From a checkpoint of a small mixture-of-experts model trained on Wikipedia.
Training: a variant of SOAP for the experts, 434M tokens, 9087 steps.
Below are experts of layer 4 (counted from 0) of a mixture-of-experts language model. Rows are named router (the router's row for the expert), up (a neuron's input weights, with its number) and show model dimensions 0-127. Each number is 128 + 32 x the weight over its row's rms, rounded and kept within 0 to 255. Numbers have three digits each.
After each expert's rows: a language model's description of what the expert responds to. This comes from a sample of Wikipedia text that the model never trained on.

# expert 33
router:177151072162100146129156126108128118197000195122147115167184129104134103113144119072085136134108126079201142180166151081096148137063161136060126102131172147099119115095102129132109116146137097114147093151149148185149119113121124148103132107130098192125128155113157121121154092104099097131090147155182100142167134129133125184176132133163140076151186087114171136122109156123101099097145
up0:119117131137041070059101147147095054078161101174135145113149146103103129117161100172115075061120098154157148149076164147169094149150124194157147113108156151130161126084121159139176104157189125110130174098130152143132146130124101060127115086151159104099120144144145101172161176092161133143141143104057160121113166102067141109159156120125143092178145129105182109155082124147175120120078
up1:144095070163159143098072180178095165085107186114108150154117134155152059099178108114129091135094103110148074128146183106115084110082104118124147068113132102148028121140116124095188144161083147127136112064086147095125141174178127087098127177110128144137134130139108132165125117144149080167093098150121150101152097175168148135124135140132160121163102093169151195183135135136160167087172
up2:117107073137179100148138160123125156187121081138148105190122097106137083081117085173134156108130117122134126150154128144148130113121182103126140139105091156133123119113097201130059172061116081124150104067112114113108110116164136164106145074103113216131158088113150100099153059185199176163167104117135104093177117112080158114170116091121175113171110116191107110123132129144141168167096
up3:186094105185107118124095149074110070157116107104174084182120190123094195123175158145129191142119143106106099105106149128124179120090143123114122156138170093125131095153130133140136164140136182082108096122071120152094109169139169095142120077132107165102113081162106197121121097154160111117140139176119146106127113099122163096202132145073135148113164072181038140119132169066146109117105
up4:092158114143136083096077146159137146124101107099121106129135184089075118099122099098152137102127136126209062139119140082126116091190128118162134160060092080128089147146163074087110180124181154158129121215169116109080107192103099084116144120125126171158170157127140114085189124175165108113130138076112124110137147187097104103191152121091159157128159124119138117099110173133110136190140
up5:126176115125087092070150095113105085186167167112128088176212151129154155111114093144097155102094118129122159129140135103093181111151146062120161096111156086096130092132069127108071190171114079156154122122182179128144137118188158146144123079114073151150185127101121163141088117108101163140125146148136110102149126104165083123109155167164187115111069102087096119096115123130169195112161
up6:148149159115103169128089145158106147138105141143046183145134123113122142157136100151151142135102033138109166160114102133110141120099168109088104155138132097087164114095102075127089068149231130139116128208057146172110110142121174112124138106147140120136116141158111083155109135080098150088093161138137086076141138130107157123154168114161168176184085084175046170120118120149114155141150
What it handles: Title prepositions and suffixes

# expert 40
router:133127111140090133103104087095130172180143149119144116108179113138143081142071157102119204110074151147129106106140174174175164142098109134127133095116153135070143085099129158105094080087152115154153130095153163124123132063153169156155112119063071111120143076123165109158177094145136181124148164156192101142140170067172086161140136120173128132158098096022125096120122129100116136079164
up12:125153169158137138107130099107098200115118175063123130145157095141129155070126103097145169150104127088082058087136141124083133147141155097080130155129104132116135075154143143130107132093069134023157195131136168174165169139111160192109074158098078134174143116173138145101099139160163110113107085104126176113144155136109163069140167048161104136129139135158154151161113157102156092126132
up13:123188134127115127114120085154090141137184109154153157142090174140099180168175120147083125150163152103114094058144110199131174107081127077103077137140162152117166066140102185164175079151153134123190154144126098102149084102107137120113060080126129101141119119143123130084119119088126113089157178147159176122118091153067054095166131156099120124088108155128104172114110101150192138166147
up14:146134165110177164143133146142144147126134097178126126081144136102107164118125074115136129146112136117107166124130105223156121143120079191108116102113167120078125155149085033122095144048095092150125194085147127136162178151147124180147108159145132135099115080114141140147152157107160111124151086067122116125152164154132161149175132101146134053091098123127168025080119142117103087141172
up15:157113158109077148152123130103190144144163109142080116193097122145097114153099127059076129120114094176128123088131111067149146114074112144090157133155165127157178188162134157080149162161149108116160193107120156146144181113148173145201126124164080140108186142117177140136088075061145133103161143173102089149096127142107155131099081196099076120103114096124117118101087109105131077136098
up16:176162106164118108130149111109155168133180103133094160123161140159083093050106114124161128170161142135158144097180126110113086083147168078148139063113126083059151095114149135123163142147127129143128085120106141140138119165093177168188098093122112163157188103190135175117170113077078142157122120138066145099075172039139109117125131046102131146177088121149157132103133122126125170129130
up17:169119154113085142107087077144121103153166139141122099139155062140159164160164131159137115129105182146117129142146144178178136150128165146164047056109137122111195105137088042134111148136124124164125144124098173127152100105200095082163122147153075164112092091065103109136135091122151142110157138123126124138098090123214168091174115091141101163132161065097080108099128180157135095130136
up18:156080117123161130106122175128139097120102131107112072139176114091153138115139145092160092154112135138210084095122107141113097172116112155160118119131145141170125109119113199127097131105114123105155100127140121179209092168100133145187140200150062157086197135115107089145051164149183168133151064122148126129148157155124120112084117017142096126097107101138146109166081113151144098142118
What it handles: Verb stems and See

# expert 13
router:101121143153086156137081141120104134190119158154135179180191162139156069104145139067097187122080139123127135123175171149149184137135119105100130085126131139093135080061117139125157166101118107156150130172167068170119125136199117117117094111110050152129145096100149145100174087110092134092144084151104104153154155097162126153146153146170142100160167066047159143144104150099162114097178
up12:086145124134116146106163141155123180136127148174091200129180152089109138115146069099140071154131124120113091105091137120133133208105123099089153193115055142131244118118092103089114130160083079175143156099120111116150128107174107114149174109144158125158124123147117093137141123061137108123074112133127122138092222086132104137121150155138110132102131136143189086148100183078134152089154
up13:093125129145183084088095164097106112086095144083132098136149137141113154125140137109122224142156176136156130133127145120101168185118169131139082121069097142050146099115118169124118214095182131121134102176155100138087116095151102081080119150149110138079118106100126160157157107160087138144098118160096140143158123130155131150143166088112079066182153122172183145171153152152060063117111
up14:092169158116091134102106159111115162083131118135090116085177150129061126101101097153110128185103152104133105126084171120120152145151110125097113114093094109148178112194159079089087153115121160178144128098148138136112155192154118125072126095103114158113107102169208124175116110109081109124116118154137117062132157124230108139196080188161087159158128105070131109166146162127132120182127
up15:105149124145071095101155089152156189108173135090082129187145128113176148150159155151117115130153150132108160066069113122095093136119170125088163158069118092097146124151142099128147166081056201146102186153169126143212124164127098143124111132093105124178144103162119150094109096141156121167118147089175141109102149095147111117113115088202078150091113091098107140183137125121119157051126
up16:152151187182103149123083100143120126118156091116136120109096069130134184093145085188100119106093139159050144098130110091101122107118100105113170177175177158181095099080143172137113135115128069090104129120153128143122122125099124168098101173109157160107178130214118113154091161122142113141140159109124173180206111160129111118135179103151152146114143131093061133169135121034130110104093
up17:110134140130095115134154133143076085159172112158142134151130114076194106155111103092196182131124102123121117093145185116096152138148101077150142076135181121141158048079124148097142148163115128198131121109135098124119112114165104142089123106136129158086123146176187119077238064083103156130180109111067126116166162151189118106133157148090142114154137093155129098124098126066141095151124
up18:109159174139160118104049165129136133128107114164073143106188111128073116175173133120113206082073153164129173112112183142161132158134136136081121157140115172152103141117104133108120082121091103089117117116164122118163175127145086104102145097120145100166140177145115175119078155153184138091182103102088124133144136037090099096156135126088148087142163119068160141049096142178146158142130
What it handles: Abstract noun stems

# expert 54
router:167168088164123161161159098062157108214021188166142123152176167142168126105150160115113133105116076102205141172163150113118162142092159099116126086137156132105074092114068114098106157131158101153178124175179137137121145127126164132142123120149112167102167087152150184100175113080075151142133128194146120141116151131158101152139158096173162110117130119116153118098101164121108104133154
up0:126161138107117206139158135134124124116133101121160105116107132157098149102104143113130127063136132145172158139084157091106123173076148154147074131139065142113127124076092097175101134128136121196208179180157153137108120136086142126169039136101114123080098137121181067095141070061150096118097177173162089172167135171088108135083131152138117132096177132121139188146104148110159110095150
up1:148104137099094123118070111126100171156117136143151164082144177137116106067161164141120075111159163176119093162109116129121106164146113106114123052122224114115107148108088131118057159149108104136188175115152094169124127126122112150158131124056118144109110138104127202116212105120108122112034196139115075149165118161139157133161163095073151136118160119123126094145119117152108160178108
up2:133172131104132148085186171076117113145142096078125143129051141086168123146146161174139071116095071050154132202071128120029150148073133154099097140116103108100113145132105155141165087168149109146139135143170152124160097136128112124125133120163145117144127156165077081119157181158102150148128108105149142095099083146134141132127155101157168149078187139121145142116125189143099086076196
up3:147117111161059111134107092140081151205099133120173124131109155097153118133136126099102231140114086094152104113171112127148144115127154129097147091139183137130110131081123157124106145114122095083103185060178159156129149144176136100139137085100066165110154095101133166209155149132176097126149185155152103131132131048140087129146132130143120148087091135072150114108089170173098150061150
up4:150129140143124127161164174169068122114112129124128093145148081134139044145163087120114102212092136079149147092179132146119123103130142160113150125098100150142077180143103136129142148142183105108069151072119115106167117113117174121104192205181143159112201170149148100121106114106118136101160132180107110152097082073142046128124149149157122132142097112112172062130091069129152139127090
up5:137130146105100198097124131124124110181107120142098139133149215205106090170136117178114116184137124163180121114145098141113148152134152118195099089114153107107118099085149034096112094107166086136090072104114097140116112081207116131108159086119142057093153118152144160102123155151136205098117131118136159184125108073159144156134154134128122116145124175134142097077187109117094122118092
up6:128173101150052188131120136079120116133113176147160147171150122093111108116090144127127209156113104098125088120154091205113133160083071137129163121117152096119105095078088140194142143123124087146171129121115114147172122086116153107125154090108166166164159148157096143092176111167101114140130142170132111148119132075090180116154081055128156100157139109038162103145108151135127171065174
What it handles: Table numbers, word starts

# expert 25
router:102108132152090171117142134147149140201114173175157155199222096139134088114159139083092153157125085126153135126151152111099162157141115153149144037121099152083080141104111117142090155082079079145137147098162140171150155137151139138122125118151099174121151144133121202083152055100074181132127115150132106177120175113162117141196127128121175087126161153095143106109123175119171150083139
up0:103118135110105128116100124155103180118108121147137151111168131175129166103133135086106136120126135162151154135121164165160159146178162114114164088135043120157158142075109066133112161151090063081173146117175123139152052088132116157095138135095138073145145097137067075088135076173121158156061065169116154168115097178153090128146146123132125141146050140182126156117171190168135114115100
up1:124169127110165121169063112091125112118066070126231141131133117111156186159100107151120188116110160144126109093169185136089127121119126135149138139170155184124132122113076096186115150160118095152150144143104179178109124110171100102088083173080130151062123059108102190073106099104109097118166134102153121124136167131149128151090112130090181110104162163124178143150106094086122135156083
up2:103164184111121184124127118142118169168114099127150121102124098105153091096129147126140180172125087110107086094128107099151136150136113114143088134157165165093117073145149124124055113108127127137092114181191149173110100152157148152122175153154130177092103123125161130192092064105134119137070123087223091035128115134072186099167146126139140109122167125121152107096125085157115211110099
up3:105118154145057086095126126157143109162137125168075216152148136093190102120136139099113087133129125129110156169148085135133124115094173152031154106120122092154139200123120137200150095145048157163135169079132136134125128110177133210150122091162120149147113111126110166088139149094074148139145121107122113165138148042178084108136113108119154095138133097109122097102094149126148192123104
up4:113112176142063160139167113122127132135108171158129113162135098159129104157162135133119137170074138142141129128122171158127101135153110107107130080141106098091171161095056176087095158125114118143086194095134158148090123144166143108058154166124047188131108169127118152060055069092102154129090141222140087147134115094108069117183168138139097124166148145146156168118090157116112147114127
up5:102138079091129161159076104168143127124108157126168128111105135145140108115172094164154156081189166126123096147173122073134118176172110101101190105065188149128128090137098125148115104150079090122163151130129081158128171153079140141168114121162131228094121119091093132077144132061129219121105117115125097103139122170135132166182111160117108125120144144136098126100066143104129186119060
up6:110111154148092091160104078150098145168088096148156140161144089138096087096167113080125135180142194147124107175154114095132158166173133093115097133141146136134094146128053147126167137158106111117117124119117134043131144058121100143076121120163145184165143028131183144121055129108117103139136162110110143178066121136085127137132095096169136139192192135111126148098193146113143176131124
What it handles: Common noun beginnings

# expert 20
router:133165101132101157121105116104107087178141156145150165139172125096187127120133172104107187138073082077166148090185136165150174129138167106119102096104157139118100073109106109080082152083122108154146151122168109163180118113163160098126079112109074120154129143130122159132169067137108176154128124168213128160129182115149055152147141136118090083161167087103062117090095184151170139124141
up12:129107167164164183117093113127093192179208152152117083106174183079156153094133159144092100089156125118152193063182120117151164127159149121129079112098129158097136083171148093149115128113060118161134109124106166171148106112164131103139098109063074112158136126138130141118182114145149125147149111155143094099160153074126152123137085108146053083107127109099096102105132085081198157134149
up13:136159132117147115111088089114109146102094085160243114176129176082179107115135159096107129097119139132135133140082155129151158122172157148034165134119098141164096132139124107166107171121164108144120132156107145121143090105095137102107058143112149159134132159192132204096085100201082144168109132101039116079088169117185099169120112121124143096120185088127120139128145098130122129126142
up14:094160106183116153138169124113112098116148090098150153173139069108134169138171178089065184134108141101212119085153116131134139126100192177137032178130095182133140093119136118082112130117125127107138068184160133136111145108141127121079109099120084130086158056094118169131153165138157131079156110154126126174047147129165107113146123136070119130117144103150115177145087176131142116160116
up15:123170093125114099119139133139095115069107114111112143160148108089062174135142143155137111114155163170140213137089098144130122159152078163167088126097100147135138149106117085130114139138128048135220154145131110173121108076138138136117139075120165158128114187061155148107128099080069199163105153115086103066100148168116102178120140144140101199164175103147097132166128128114118128164075
up16:139116202151118093097174191141153114144127159087108143140101037142146143178145147138106110099140137132142108147111126151205132140154147190179142144077075132136110126118119149188100173063104111216164149157144131099117157109168120051115099182132103142157110091094097112136142111125117111099100104094174120173101115096143118129113112073086098085153136173112100071078107156139112172124166
up17:156149082191123098058121139120141146139138149117119195122147198118169107138108116129125093171088130134143125121148129065150136113142168160099121111080125089126095123133138101134192122121029111133128166155157125171178122120084173145131140190080121097155163152119162196095172107176115128128154120120106126130076176095076106122124151094100123132106127075116086096141106072139221165082110
up18:071147167201075162106086132110103153119206088150110095125145069142184087156171125187083097100128161141111144108175167144123086156128143121146127124100113095101136086121159133121139118115105125147076100116079120169158129188135086135125122156069164091099139127150142115133183170114159157120130167082121084188138127101218156078121098133112121132158082088108151129088102116127088186174152
What it handles: Lowercase word-initial pieces

# expert 22
router:110187118121090166160132154137153124187147192130160126178200150152153103137109186087100132097117137084176164059143127161108152128059132123117152133081175111136117147139081109103104076128083102101151118180140100172217113143134156144084111109102110142087133096132110143123114078168146156131103136172162104144163110110129113108105169128135143120125188142045155101169066129110177161081099
up7:103124089104079138180114050184180155148154097140127154136110178197044124059163147122059146199158136119107057103138128137174122143120136119133098160089158124116170124143132169159155127098104097160163086199157136187131117143102153129113133073131141146116140114063100115115094089173120165096101121145155157107061147115131100110118110122151107131082123149100098152143128186120173154117110
up8:124138177097151142108114071163176141207153120175131093152179177158165127112132135132086086149066119148114147110117147134149098070125146157145124071153159130076122114108154123112102158134107156144074149152125138153176141125157144122113123103147186100116162043158082154137124049145118139135114112145190044036122098045124113153132121155110097168122155136109120115169117170115093141098147
up9:049145100128126102159064065105149133162114152141130093144195135159172161150111147103127141082102108104178100074130082120116145199135098167172194175121136111102189114131131091164109135110077143114113138115125097135156096167125155128127098056118138177129135084131137161076100122143158147177103078148198138159114075136147160129160085123120146119122107085087123114132167147111159193058155
up10:135146039087150161196146123190138084127159123117107144167133079127116176080153096111086117121100100150130188092090132113170157112156156165111149131073085107130090131137147095094137190110102112083053114144155155118166123122108085113142118168131121164164168137108165156097137158117114178116077120108086112084195152165176159107153170110122118125125129140111181175180101159067123096087100
up11:117139129128075176137153174158094155108121183106113085163143151136165159119130136147074084197149096141133121100125163141109097142180094148087102165059109087140102143057137116098162141099111144121088142146137091128121109171121192158133106104112152072189118085142175144131145095106109118063163134147086137155114072057155094067111109154184171076134122151125139132201143184138144127112164
up12:115107125161135133121186141061182115140160106160155130139221132135203091112134127108152109096104210118143176135151110161131129152127150089064122120112089057115117168137176150094141108083072159129126098110114089117126046124082141138071100123111106112096169112139116100107166162106075116120153130103125102135138096205153149162157106147148140132164113111164104154180131144076134157081186
up13:103161172164190218091103197133091179148127159116173086105197119119094106146131156079136171094168170125159135064146150184111173113089142170149121081121127125162130134152149103091089120114100098110148130148049098124173077132165121111109079082136127123111110080131149088112104104106100117108197141173125125147119108099115195108154135158151094118117119187092090103148122141096092149133142
What it handles: Clause-linking conjunctions

# expert 17
router:176128059206109136161162121063151105177016209153129143184192156148140126134077167099083145114120076120174143151126121130089159110111096117170154124157129097106125129110076136146081129132118104117156115149161138174140129095138152131128145078127116140089146123107157161136194098101080174118089144165126094098099137111118068165119124117174176075162146131129115118137142191137132103129129
up17:069090188151058109108178129180114112108066113157114121121096099187136108166138092088117133097096081104161100148123108132119096105157158150122098144132098196166159104092103153142097124148143116173100122191118135147141116093126139154135115130116168163153105124116088068139132108127141159143106153223211146047122091152099119151103158122131169176134050134170108167095135162120161133143089
up18:149127189091078154169110158117109130200084082125138113114094164144109145114122111137117156110112083142109078097101177132163107180124095161108143170124154190114090095120078115108124115145197136182079104121182116127146148164137096075161133050100057177081152150183174122149115117125128143144115120112192143085127090134177158130163086064117120142102169101116172160102115150131143146141080
up19:150121070100135125140091160115122153136107116072162107195134132121105124198105168155150107162133114153206124135134130109143137134131130107108138075107083176064098098125154167133146117121126120158105166113070169138120147130126146186099088074135099121161184105075175108068171162120206148116056148091146142057118133149122126133106172100130140061115158157109158130142125108066080164172163
up20:161126147147069140152184092102149095191073102134145127107196173144166111130150117106083143118112101170148044127125131154088169140161091141157158083206106071118150139135134149156117150150157113124155128178190127057163116122105115120097098161153120092097111113154142183149154168125137140106145139110125117112087153073169135084087160072133084128151128102093085079127190100093164069125132
up21:114100046123128151131161096121118102081103138125112144159108206123143158133139144106093132089053150131145085101109152113131157125039073162196127071122168103139134114120174147067145120107140116159121130160127145145140128111122118175114151136136162151099168124126089129141113051165190104101120106182159132085122143148153085152142164082089150154196181145113111124141154105119187039147157
up22:112094077133096115145166105107112191095118175146081160161170136124184125127090182130071118099128131133187143087151101109132122146158091100098143088151117165118105130072107120132138127114113125102090129125198120142191118075110081152134082099098142152055122095092123162174100152087114165146122185186113116115165194128144069220137080107100136103145151162113150152120165120143114170181120
up23:196050077146154075102151117127093129121116138115129136145166138122120171139091077132105129144136112141120137169178114152191185237069089116118120147131119155089079129150097125113083142135115052119100103142172103136152095103152185139152159176123098165099138091163147138139147130129092141105156096144162077120183177140134088107100114114182184060126134150085126115115129157138103142135065
What it handles: Foreign name fragments

# expert 44
router:154154126155110137083132142108130171181112132151134098172166103123067159078143163127127126085112166086148138097066115129126136096056137116180126141116101116111126083096081073089059107108107103140135115106112101172178177051121129119116133123102062106084178139117081107101141043102163156116114141112155118150087142102108113163102166089147156072090129101076169117165132184146088087091118
up0:154142165131067180152127064171076135102133140158175061154141138140113175173159143110127096131113110114123103130044118074144113161151083164121116141069128122205121171155100193148140110141112104139103137106159160118076143084082135105169140188116077048095108181151136113096120168148109114168140134124102190145104116161149113091083167122126155158124115087138096160145147123136153135118059
up1:149145088109123153123126146208088097208160129101150135150099160089142138145191074173115113113170158125180129160101157115119076134143102095168156201106092134156154096123153137153082085158110122159099097103120115132120151088132150146159130119088107120182134154195052125105113151148127186136146134130126110080138104143131167171092127108097151080133170133079093149104124113045081052100139
up2:159118148120099118149154171084176058116125126122101106145102133128083129100164158151160111090091161132156140121166103082136150165106153142133159107161144144112138121188114146072087141148091104113149115036139159118170110155206131075164073114122115125176196204146152097078110125090123131142174098113094177137136110136138065148111155158089101151172093085138147048120125180132093098151136
up3:134074109130150052166159129139030139149114186137124111178116097148101118129147124140168113119139157140154119189154166124136180117113127150146196105097134121162132096115138136056074090126108106103090102157169105148113125137099106175212134165096111147130111137067110097130149074088089139182196150130095093145150080151140150164116140148178151150097153112122140146107085160085052103116146
up4:155168118129131093144152115163092138110158079101114128091119169135108160114148177150068127136141108094087113147066077090161126094043112061167091123113156127121126109136155179185148159120204154181097109142111164101103131133119138118122169152123127076131224107170083173114065113177124120111129158173125126096120188126114128140129077135132123116082141143122135148154068180110181110167092
up5:126143122098058120129144129153180181083146115148137145139099133117071136108126142083131131114144192131126184084114089145090187132103187100121183082156139114103132098096118127133143129161103183167142160144135130126083188061126082090066131138133130126198116115102090107089162149076112156144101145107105127137177135136199108151093123152099083145108184099117088098103217171167103167106142
up6:134111120121108144119160125118111080121147103162097052112154125115133103104057112109129084104108112129066093161144159117103083062134147113156110093095147122100074097113169118094114072165163153125162188156142129133144138185145110163158174130162124130101086160111174129125221137158177163062124101112129083134086147143140195089151127181171195099140144107097169124126161185184133108113127
What it handles: Conjunctions and infinitive to

# expert 59
router:191155087158117156173119099131174135195151203100165109096148094107094155134127163125063149130081121105098105132094173131094211135099125092092155103133157124099101165113102155139063169116176100171156153123193128199102127086160140106161129099086141121127172133181164134087166129111120173098148103206138114125124112113144106118141161123152148072130155143127145148136070173164125128075112
up0:144169137124174157119130118107155133132164179151150108116175084133066140095074095138084117099107148172099166060113175174119169152130082099126175135116127085148138134128079111120083215136122115141154135097147118174111097071152140117164113114071148149085127135144154137050118140108165094088148087164101172155169150130149127174181138199109122076188125124148147110115066107137079085103115
up1:138145112163115139122136131157117179138169146131144132046098107098096073187166156120108162163130164145114163145123136155065173153117117122106187090149159144115194149085088069096169138138123088068126144115166094197102133109132155079162127131148078138113088142103207150129096137118131034060151106130151167150104096131109097128109086120180119117115090167105158147079131153126164160091127
up2:124117110117092147091093112196173119126133153098134077081086131188119105102168156073129128138114101071051173125104170120098123123183122137090113092137106155079169191135106143116086166147106153126183149068213125198087122130122187134155124101129101146118117114146158112159170083114177103134144115159122086135133063130110121176176162143123091109152099179117102140084149145177152122102140
up3:192152160127155190113191097136161142156113134166083158216108130086082086142106093095143155153075143128119172107063143086161196116115114064101129114071142133127149148165143126145104181066116121126132150087097127096133068100134123102156131099184179192154156126173167071107139103121157165135144105205138083105099115121076146111098142115156134153119112126106117103105124145132106133130085
up4:162095139161080129107178143112126134133141153127081052114124106184147196168130144155155129147111134085117176132103174124158134183157083102142112132100114099104081119142099102127120098120177128135119094092108132122160094133130149146088148147068168142155084128093141102130156117139162072087155168177110184134142116160185110124083183159155085127102090148060066144145092189140126181036134
up5:110131064058103130154121087188124139184143134121130097121089112136171159142186086133057134168088098084120153125143108140119125051176167166126103112089140092168104139148154157126153118144146122214234116109116134111081145100127074084148178098111142067135136115126153095136125113081143141081138141114182134154155146151110162138173172105172155144096108130106076136114082101129163142129147
up6:151153136111063102111142082107120095106191130153097136112130071154160145130102124136182161093080082113131107160114158170109124145123155160124212137124072128100040120141099121130126109166231166105125092138098175080165101167166132146167170173126118168123105114102102129113171181156116190095105105171125125095140109105166139144101113045129165170114131154111131121109080083125147131120105
What it handles: Object pronouns

# expert 60
router:087141110112063095146075142118155111140142140091133128107194136144161163113103164100060176096106099102115155144079165084113148143085188140152096065111139136085132121135074120159135092133145103140187140112165138149141127076135148116102193121123107161065170065150163126063186132088135126201114112131122107117100160125160106136122193148154194074112101089107098146086128120150080129133166
up0:140118087144140108154118138083110141123131137104091051086094135119091164065143150090118178127080099159139135066152129149151105102117151117193155139082102140158147083172109126123140102134064126173164148102117202123123115135106144121195138047111146149170141126154134104110137140106140189236137151125189146090171089120165101121169143139131174093109160119105152126060114079145118139144084
up1:145128157107031095146119130152092130125126150144134115086122159178101111138126108113131155133070100134094142115099131084176157151160151100160131089097150126138135151157151162069175141116126152093172155178128074141195156122109077118091057143149121122135111128051104128162136116104180149110087123139201139114104090150098191179137189102188109103124120091100100157096147062133104172159181
up2:073136138112098156122107149145092112106093106105096120145176111120124197183157116126132157124129112064147189141115189144123144127073154156083135129145106101139185129171077078096101088118173126130160173130180125069127091075098108161099160098172130158120175071154185096102155143186154103145117186173072123135190145126089157148149113143130123121103115090108155120060074096102163145148113
up3:155123172159085108083085075100138144101151127093134082085105104150121106119094055166097120111126139065109183124122147124138137161081156158118128131143118203137109122108134058165149127099135100127138121116164183101222160138206092137171120134088100139135168109112122179087152120117123165133104156117081157142150118120205148172083125097151165147133115177157085150085176116127063091152140
up4:168113120093080121129089123125118090113115159161155141063094188082106094121096139135088107143086193132084149097115148072133119135132092223126096113153133141155155117104090120140154133091097133076091182129163165113090173104112123140091145097161121155087139122092136149069156059187181130151142162117163127169098150132118154131135088154127188164084143150178094207121129135195146108117140
up5:124192151181116112119157121119160161129204110116185164096127141149122134176222121106104159156149121140114128085122127128100115159093151062127077095080177180118147109177101146130144139113063121124151131121158116096111163114075099147125165086085159115116188106107178147196126066086111102196163176131090120096098082149128114132098114116151106108097089107149100141122097123079191126107145
up6:071171140096140090123151108094138151101112098157165110152149134128121137076113104075145137104094154147112179094112158100158157107124118155118113153061137085109132170112121137101119113133225155148154056134119069195119179135087108096106122079115123151118152122153216140125127119133133103084134150082050139127133107122194178133152181131190163075104135064144117155151117121171130153187124
What it handles: W-letter pieces

# expert 52
router:125128072131101161102114113137115102155061133124154142176191120102148105095142083098099108067125162115147191126143151120064123102094129128129121101127110120112090113089085118094097049131100055063143090148114109153167133077146123090077072082081138157074124123130163125104185079114110076105056137151164132139138139103115136175149130136138118088151147121071138084108125111165088152123200
up24:090141108125128120053112057143072162156140167173138122143149129125150140107107142137189125061091099160081106150134071146130091086154150181133140160073103091107140120171114132129122096163140076083133137090140167076185122125167160197119128088108162114169141107132140119135161104204154109126177160136099129164112163079143100121085183133133198169147167140115128075095093066124109121121148
up25:107156159154152168139161126171046210158183060115174152122164105121125121106142113118159122133137142059120182096157176168057162155088161127112122116123112183160163081108092050169165132147109065075114127092120109164109136086134099100183133135125105109131099179125124129121134134105093094137124117139156115111157118097125087168103190146125127151110113166133092116098167180137104079078153
up26:149103111119097101190177086149136058107150153130095133115134152136167097096061119107123092130155153126182068126142169108138102108075123095053148119189175098103130147050169149083107101129122137142110136133144147085116105137136134194097165183148077198137113081136151134141155109092111114137141129128098127137135080136115158215138146100114135093104157130138225148095176161147096142132152
up27:121164133122128143082161108163082128042129133151123094181158168093103108130185063096103173123139172078144187085151170104107160124136144156098140048125097148125082114142145146116141155132110104117115136128114103127142161123136085119122060107118165141121108179110124140129121091049140122117184061170131188148170172164103180111106114127214100149144071128142118122128106133180107108129184
up28:167051171149123137143117151101108085121144066158165109133126124152179103093102143114140107146157155145143130094111166087133130148140128152141129101090156042106152110210135180150130181122126095196111164144120073139116089126128130149101115099091166090115163115178119144162095131138144067178101129148139118124118091184192057115085159097099101088133100118156120150062137081099171180167165
up29:080168133135134141129116171110113195090081097084122129114175109152170126145126124145092082085152076100097141135135113117106105204131123145134205156110130162163128128138108153106165148182151129091172143110082110122130097167193107115161113133194060124133116087152150133069184200136154072102177089127108110121072109053149137118132133115081110118180115087197104129135155155134090130120135
up30:137136134099128170121078141135200123169180075124121090147174179087133100135094102184077134110085146121139109073138145137116106125146102101157124126182143088138071139110196120123165085094156073128159129158150120149111189179080100123161165069148195123108123127105118218150137074085125143076161155146143163056133140150144150162130138136098136085108145113148084108113088082152100135109154
What it handles: Of and relational prepositions

# expert 23
router:112169107182093132121126113112122136143106193120175151162169196100111139127131158090072114082145099109168183132135165138137155131103113147153148124145061085095115096098081121129116105124132116158204143140149085143126133067112135098127096118092092104054130085124120127118186123109091155111123160152116132121151088128096097163122170142167255059156155141134106118082137118197116090122100
up7:064122133131118147159100136130194118105170131111101101131144102121088196182134146129104129143121135075159202126110073126115085127088117114177138127139110123095152121143056222099109137136148120097150134136107167141128176183153134116113113201097146125058095110079116092102151160148145125170102161184138126114092129123131138137082146086153102062081125144118158187111086069135158161135198
up8:098133139128062128112130088124093132171150154124162145090126134142156170129132123180145167152196095097102159079127131071129139110129138108149152191108037119117117144206095064138145134105104108153131144136123101121154138137198163094143118129075132161149085116094141073092101129145163065126095180091120172112133146113133105216081162130112135179161166123111106121093121092097207151141083
up9:122128129179116131159128091171116129085091146090119142113122096182078104092090108108120185117167172109148123144118141116050141112093081153137110176083132123153140138151159143148150132083096074139089110127140162119116098070117128079143213168098107147126108117154130191164181133084137090090172095134096100099129177156116110188184129129211120102128157146176180111185110116104175092090108
up10:111150168049103122091179129082145160093206156206119123136139131135101151121141092113179127095136150133139137146083087168087184157098153103174189146109129103080065111164152141089112145152107164156087153169116139129124140217126161138077131138136102131136182135115139124085176177175105136099155119096060134126158105097147111151099151125120118101073153133125091071095108115075090103147132
up11:115192165078117071156094113109180133129164132152160144135114200155126132112212121086113130100159160140137180194162098160130102143082136164117065139110101053099152090086091096098142092144038134144167112119118130112130148130102135165178132058060063164113123103151119088108123157151130137144121132107108085161119113104101179164129178146134186101111136114139167125123094151131142155136148
up12:144143096129123125139136148180095105066157121169135129206119137102157121074182133149078093146146165079132210111134111132093188114100168086104163138154142157145131103134118078122120139110132175136148145083081120117137039202103124120096147127116105138108143131114148154120124142065063072119158099139062152149173122116144119139113142110158233187100140107118115143136146103142170095082121
up13:083126111117152115077108145084118125133143149106127122144102118122169120179117104097137162140111103144119174192081113106177146141135128120165167098085124066138084112160158058153126124141166126175112199120097102172102121166105180081145146113053199158122155130177099096059093069094160116099115119141122140143138112128107126140109089092115105105147152212101165157119120113124200166200149
What it handles: Consonants in compounds